python train.py --n_layer=9 --d_model=192 --n_experts=48 --experts_per_token=4 --d_expert=96 --d_shared_expert=0 --activation="swiglu" --moe_layers=[1, 2, 3, 4, 5, 6, 7, 8] --router_score="softmax" --normalize_top_k=true --routed_scale=2.5 --balance_loss=0.00239 --balance_bias=true --init_std_router=0.00762 --lr_router=0.00116 --vocab_size=3069 --norm="rmsnorm" --norm_eps=1e-05 --tie_embeddings=true --optimizer="adamw" --lr=0.00178 --beta1=0.9 --beta2=0.98 --grad_clip=1.0 --batch_tokens=65536 --seq_len=256 --train_tokens=552400000 --steps=8429 --dataset="wikipedia_en"
Below are experts of layer 4 (counted from 0) of a mixture-of-experts language model. Rows are named router (the router's row for the expert), gate (a neuron's input weights, with its number), up (a neuron's input weights, with its number) and show model dimensions 0-191. Each number is 128 + 24 x the weight over its row's rms, rounded and kept within 0 to 255. Numbers have three digits each.
Before each expert's rows: a language model's description of what the expert responds to. This comes from a sample of Wikipedia text that the model never trained on.

# expert 9
It responds to: Numbers and mid-word pieces. Numbers in tables and lists, especially years like 2015 and small digits after pipes, plus inner word pieces like an, in, ont.
router:126099124179110132114138169120173109131094138090108106124146153142171161085144115120127157128125139101152101089082145166092154110140112140125122123136134158077099106141133155104126131136135077103154145201134157111149096089108138119139123100127133137131113114121119082112172073100137082133095112131138106116127143149134130119194144131148124123151119142164147108096109128149119106148143119086116130175134136132127075134159099118112143151113169148130167138105142161141132132146122175091121117159134120150118129152131126152088152115101111111091123124157122143099139170151126079129
gate2:141131151106139154128105136143106136115176146118137132112074128121138150142148116103198096133152093136119090131129132167152133157132161139125109117127133119150132128144107093155127108132152110146123155089116090138143112139114152131103091168175103116150147159114118139131096156129150105082187127177151108101152143162141145176142090138146120139105119131138168142137106132129141137110100112112118119139109111085123165187113125137135111065141089083143165113140136140134149088128184154130135136127133106182166117112143142125138127122152090122101123170145146151127158116165100103083
up2:135107144107136187092140130128112133102145153144134087122106170109123135129161163160143097128139116154131106114131185083122086137122149136161119170126129114099092159139144126112123124151134157193109101140117088119157109124108136101117122139119109107112066144121133128107108130130097114113144163133142134103147144115139134148171139112145124145115141148144109112147108144127157167154127128171146093107146132121159132140167138178098056126132130104108112129086141121141103163169123079154149160179131149149166130114166092126125172079134134100123145132123104154142094175148105127127

# expert 37
It responds to: Determiners and nationality adjectives. Determiners after prepositions (the, its, their, this) and endings of nationality adjectives like Sp-anish, G-reek, German-ic, in prose.
router:118100103162156118118135143100134111111112147121098126184086112160125120136169120129150154131105126144161160141121074168114105112169124105140133091127131124116177161120122135131155116115094099111143123167117138184123101145111141132084160152178170126123136129164113114124110161071180134132147148093110142091155145118132088106086109173096131088086141098112130135108146127092132079107127147144131129101115146085116143108146098091115139146122100103132132123135157106122102119125122094110176147120102126128146119118127129127133111143105092163131142170140133170143133092165125125176
gate0:112179130139191175102075127139180114152097059134161084110108144110101137136096155142161142084159131110118088136118138127137139119148092121134172136112122107168118121148133124146127111114136121129138132128167167131135156114152127121082144111146137107094115145149165082128132167122135112123107150151103157142139119087151160109137122105112147070086152144109118131124165165119136101122155134117151165100126120097151173142143183112130147104144127099103130133141115153117138111126105116123148116136148137128114070083141119116135129110122118143122132153106091145174099129142126164081
up0:121133123155156162150166127114147139147113136095133111112099071099151080100081127127122130141146145125137182118122133121133071148162094119108105136179114066118128124070113120118167139089120110094150143161139143144131120109113110124106114153128152139159162146124114130110124144087154114172092142120105112148128150149132154105106134107144129144150107134098118159092117112135135123123089142105173141112114124126094136051127162112144147113157118151130143112074120169136135111086123139121113117126135103158098133130115117150168116074139165141121111130138104120067109162108146151096

# expert 33
It responds to: Word-initial consonant clusters. Capitalized or lowercase opening pieces of words and names, such as Cl, Br, R, M, in ac-cl-aim, Cl-own, Col-orado.
router:138159133126151118108119161086150146135131109098105171149124146120091134113115131139072105096106103155170092132164128116147105102121125114131132152119089124143136120120130139144137150147138116094115111111132149095115138164120143144120106137093119102160157101095129145107148119155079137113113109131147126119127098140184162087150142109121130112110137129126139095146086124237104131097170110120115133136111108161135152153148154131079115176116095109098132136138137140124168123109084126116133090175124116138114145132094112091182070132125141122105123112133155115093130118126150171099
gate0:131131135130124132123122122120145112119118124143138154094140142100144158137178140144149130144147150105100121171125145157143130127155127119119108115140134139055090152169131130134119129154134144161115146158114111114102108157098098122122141147131154120153138097158073145113113128141146080113127121109095144118107156132145154133161136081110103114170102134101084128155117121125194118125177155139121089109111096123104130137122134126094095134100100128103153146113095091109069178082178143162121135117084124153132110096084121105132114114126135176143097165129133193129106170150147147127
up0:135144109133135142107151131150096128110150103119115080165116119118113130102082129107102136130173136114116089147148149150100148169110164134169145131120106100099118094124102080110059128125103126116116167116137120125154136097121140103118157172129112150108096180133134190140126117159110099145127098122163107128167150100117134149155106167091152132115152108140158131133149116148118139108125117183095117127128127095133124147138121146102111149137135137141108120163136168109143103061096108095105120104148097160145106101146166164123113134103149112153121104142134132084134170145150076166

# expert 23
It responds to: Commas and conjunctions. Commas, and, to, which, but in running prose, plus adverb endings like act-ually, complet-ely and ordinal -th.
router:136161135134129127138120132145097135123147120092125162159150079135102120147163166152186111155154126100183151155129135138137113122159136096178122138100116120107140164138113130086097098088121139152106120112119120142127109159134146134110143155140133131124105143171086103161105153144119172146105167164125131106142136147124095119124135134108109114110130123151196116090206136111113160119104155138104156115106155121067134115122126123108113108138144128150090131160120151117086132123103120147153095113097130078077126166123136125110097100130115163140128151118129118141093078147107093154
gate0:158168121138146129119086105148122108163130078117109100122129169157147124145150133145111114145120132131101129157076110130056122152088147087103133100128110089100131113104172112146120085185145119139118149107086105129100127122128100086107136089143142119151095124118091090128137136149103145071132089130108114090113105130111120116114165143148152107126111129132137148115113134174118158128101098125135101130097136176140155167123111116100134132123075110108120111161128089138176171155128119144129128110134087133112150135083115116136088128118137100130122111122109099155116126104072143104
up0:135069147132143161131178142117129160080109155129133128113171098126108108075121158111102118121152110111165135127162093105136105094114127136130163128127139198143154137169107151109126121139105160148127103150141130115143165116154133155116117108126129148146112143143096124069084118110137140106165134148130142136158156150107117098150138110132075136136148120123111142119149102097112151151174122121110104148166114110103122093088103139129151142111123152147109098096142126109150169104119168091140091135137129113109134133124178114098107066131131118134171081150119108113176116167128148097

# expert 16
It responds to: Plural and noun suffixes. Word-ending suffixes, especially plural s, es, ions, ations, ers, ities, plus nouns like University, season, Party.
router:162096098141147155107143103124107137108097133142124155104131102121108105089084086109190099116136117156116112116105130120112166187076137133143113096138124107122084093162107080101104105136117137151124153103129131098125109105114122134149129149093186126104110111147156133114141144170113091137145139136129149103109160132150147137086141145084089161107093152135106118161124115083132111146108131161132143109153124131132144122136168161151137201133129111112131119113141156105109124076126119137102143108129127122139121167140107147118163131126164187107139125165121165140124166147168145147
gate1:108105161112158128102161100083110122163092138115160102129130131116168089100091107139139181139148162110142119125105133114088105110130124163144124164125119141090151164159170146144147124131148111103120171128161145160137125113096077146135123122111116121152121077117122131156144122100128133124132103138142142089107113165135088148109156105135170119186169133135114155133120117146144102144068168141144147138110110081110144150105111120126111123097162111100090139110116157110086106168152167144109134147121126187098118129109108121155161114121141108162142158112122150108125129168092112108
up1:157110157146110083109096142124147119112164088135104100162105182124066112145121096120131113087136145109128123136149109148098147098112091097128118110141120097140115126138151092138144128121137104101161074113125065097147101118179147128118136137092111101097127209153116120109118152127135115123134151107139098092104132124135126092089123126131116126095124119115140123146129111132154106120103144123116102112148141137127139101166116120139144110113155135107139109149153114092085162126108141135150118146123128103143095129191144146135103159112103107090134138104122149149186080143136194166

# expert 24
It responds to: Numbers in tables. Digits and numbers in tables, scores, dates and catalogue codes, such as 1, 0, 18, 6–3, 540.
router:162127121120100122121121135125146117145098169129119097170123157158180127136159109102153139144133128116149142091112136135115129132167150132114144172154162137144094109128130152082131108123123104122124136133110124110151122136125126120111136097136165127090124127166143118097153113122114125108114157135106140152153144114150117161176173123168118127101134169153134109151128061171137123104173117066127154166108135164165129112141081156162110105103131140178083125135101169151153122138133122130088112139119126153085160119128124190107169126104114086109119107130129174137127144171140073131
gate2:112075132149176135095125160122144132106124130124130113129101160125114134118134158116118135070135132115169121173124118163154151130153104188159097150139146139139156128129126130138153137083123112140148103107135141149136098116115092144150106168101151101126134104129121135144111153084146148123115124118114118099171086077121111091129150115118119103114207129110104111161133077123130057173095140136081164121134100102148120138115131106121133119181167134112166152113147154139131098119125190153101104108118124156126140087134167119141132141162113138141129144127110130113118104162134143097
up2:118116137113139163127117113167156102107083129128162165173116132111142135117142111131181142120154158194140141131148154164117141116148162119149126147132134136128141132110142153125151143133126125149167110111153073123122088074118099118176124113146138104091149145138120115126099136133113176069134116103129132104153107135111122145109137153098119152126219128157125123113122098135143116133083129118115140141102146128126087154100109136115049092116137126156153137094131131126154103114126157137151098173095147154101112128120092140147126132145117172129118106149133129096085124150145131072

# expert 7
It responds to: Word-initial Latinate stems. Opening pieces of longer Latinate words split mid-word, such as ad-min-istered, con, comp, def, Cent-ury, Cong-ress.
router:150133087159105131155153105142131130120114153076111122155143134137159122109157121137100133144158099109152061129106116133141139099155097123100119114110070117145113158124114137131150128167153183085151138156146118138108092168132102142146147169115104109103131129026150125130173132129095112125146118143127109164111104148125142123160115169093125118114141165141098126104082148190128125160112141170117099118142119157112118128122124136091139143126129138115136134133137151130134146139122134083153152179115096148129157120131110111167115134103127105089099122129131137098145131133126162067
gate0:109130120173135120103130117106107163155095095193136125117106123153144134157176100093122163104136140183098119133126105164106118106116112142090070103083109143140117146124124148183126135145132114117121082122113107106132133121117139148182118094093095144094160132142147126107123137143128138088073167119127149098087122162141143115137126137121106149150123136108098122154118108158111120082168155119142099135115133106129142125143112076142177147121135154145160175116152131171106148135138087128105164106129125133109163143152168148115140138128108117171122060126110110135116116129111139131
up0:181111150104127138122173115151111118089112100118162130088130084156131168161101128129134147134086137115147112117108150171105117189116158116096151140140120110153164177135161122142101109131137135120117147171139094116093107135118140100121129139161132173122136130121141124125142085169086106132158123135165114114121118151129145125131097130152116141134135125084140055104155135102145145114144095111129118099133110150116094140116168139141132113157091158130144153157123204090169142149149092097146112141158100104143122143143132130123108094166142146147122133143136142165121147064129112128

# expert 22
It responds to: Pronouns, function words, res-. Pronouns and function words in biographical prose (a, and, his, her, who, him), plus res- in resides, results, reserve.
router:102132110125148140166120135097140118093121101098116136119117139138091162120156150144186095186098150119135172128137122141142088108155140114138145109118136119132169177117124161091122107090123121116111138115146151142120124074103101125163127124120104118142098130166113124131071151116154147127143136122104084140129082104130122119075107127083133108098132109111164130136162133125148122172121142130117099146101167108149158130069151132149149127145144091160144115162117129155125147120110141132143073066147174170138125135150129142131094112165069125142108145156101154172125128134128133137
gate18:095162137112088132126124103092106161117110127092134115116099117080160126113111119177153105127131131156110093171189151161174113145157110133121107123138148127140121144080126115108075092146122143132122152133125128084122100109114151077155096170116084137164132088106134096146125148150111135146141146094106107121151139114108114165134119145161104139089093119134096114122124120144129149105086125151108142147106104111143160120118107118162136103134124128143117125136126092158105151129139148113138144111113146160084110117123117126110097107126177104127091161148139091107120081119176159057
up18:118160136091107126150120126081130103101142075132128141104086153092108136131143164086129151134069141108164144141140087146094113141151133115097145140118141145151122127091159092157173133166124123133158117105118081091115142133130143144131109076147153157162107107125115098124119132151118150160130137161123120134111149144150085134127178149132081142155122142123121160104129073137152144147090137116127132141154138112123122112131107097106138161175127141107146089118130090093115150084067100131123168131122106167124118135135137185107131133130113105144169119111161106079126150116104155119

# expert 40
It responds to: Clause boundary punctuation. Periods, commas, colons, closing brackets and clause connectors like which, who, when, but, ending or linking clauses.
router:114135160158123138132149168123114133127160148095112134109116070145141133149144134127119112103171161110176144151139101098123088146143125124140102124120127122107179123124123122128092107098106104163126110147124107135130107187150155137120182118129148123148116126158146110143083130118122152123088183156126123098148099075150122156103109124105105106123093126163110132151179151126104158160101139134107113136137154117120142120102120135116144127177093132075072141118116154089123135098147175137146061133098131097073125140165142103150134144151132154122147138149159129117088105161115142123
gate0:127120146122092128131137133098099124130137118121125112114159128121184122155123118111133127134126118093126114166086141102127116119116085127113176133159156106133131105086117138135161133186100119178148134168148144119144130117102104150149120094131081167137171127117123139160149148096138110159098142155174125121087150144125120137085152141166121163146157107148199122124114147137110124118088099092123168112140157099085125113132108126129128162138114145133137116146146136127144104117127107140136088105169125090150129090120156145170127205117154117163146111135106129092175076143116114102
up0:113122129158099111138099143085159124122118091114127075111162146139158096116104112095145122169131140097109101136106145105157106132106107134161164093153109082144131129110113114189136159102129106134102081086132143069138110128122084183143171122136111125152157173125160120118157144147164124167121141143142124078148153111187154145107119081137114130158077117100159145103130120124141103112095105143137157160117130136130169119136118145113129089118163138099150125126122154131090079111125120142131117146135106127120145116103073131140130121143114110128133132127134109116147135183140150159

# expert 46
It responds to: Numbers and compound letters. Digits and numbers in tables and statistics (6, 10, 196 for years), plus single letters joining compounds like wides|c|reen, water|c|olour.
router:171152094102122134131154119155148127139089150148126109113156175138177122105134117089168110141142137089166123112160169146118096137148157148144114172181128119113135116128155171095148077144126130146152145145117120119155138127121119132132115121117134132100137099131112148120155131116116097096117160167133109140169112109162152166145147137130094146119142155116146139178134110168142131109148121084151163165116122134160130134178118150179106147105125136119085148140105150171177127137112129123126107133121101158067154123113105167118154133112089066157108107161145134116119124099097113105
gate2:164116102089139124127065097154099130089128119099167127123112102115100180151101143132157121137084141104141140110078126127131121104119116129151077095129098159126130152158123144092093097110174121129114102159093131107145118135076093138142142126143147111124107140125123155103138143144116144105135132107128117159141150132128123156155178138114162160108099138131147138128196177130141123121090169154161140086125130153095125118094090107101161131087130118113128103119160124145123123106133172086119132143130101120107116132114133106153146135171154103113159178146137135105164122131085137081
up2:137169100111109138140122122118174131153100144138123137134114110151105113147148089077139065105113185101118113121088093110147084125114111168151135127153179083106118150119137118126097124123151137156130103147126121115142138129105117147097120116114145113105145169132114141153146116112160130124172090121129135128148119079119141129125131153142117085125112123143128113156139106106145092106110116131165098112135083150079114162151150094147148090153165139138101096138158146156110078099162111163107097143113159161117138145124124127154125143136126050107112201123128121110091123138109135135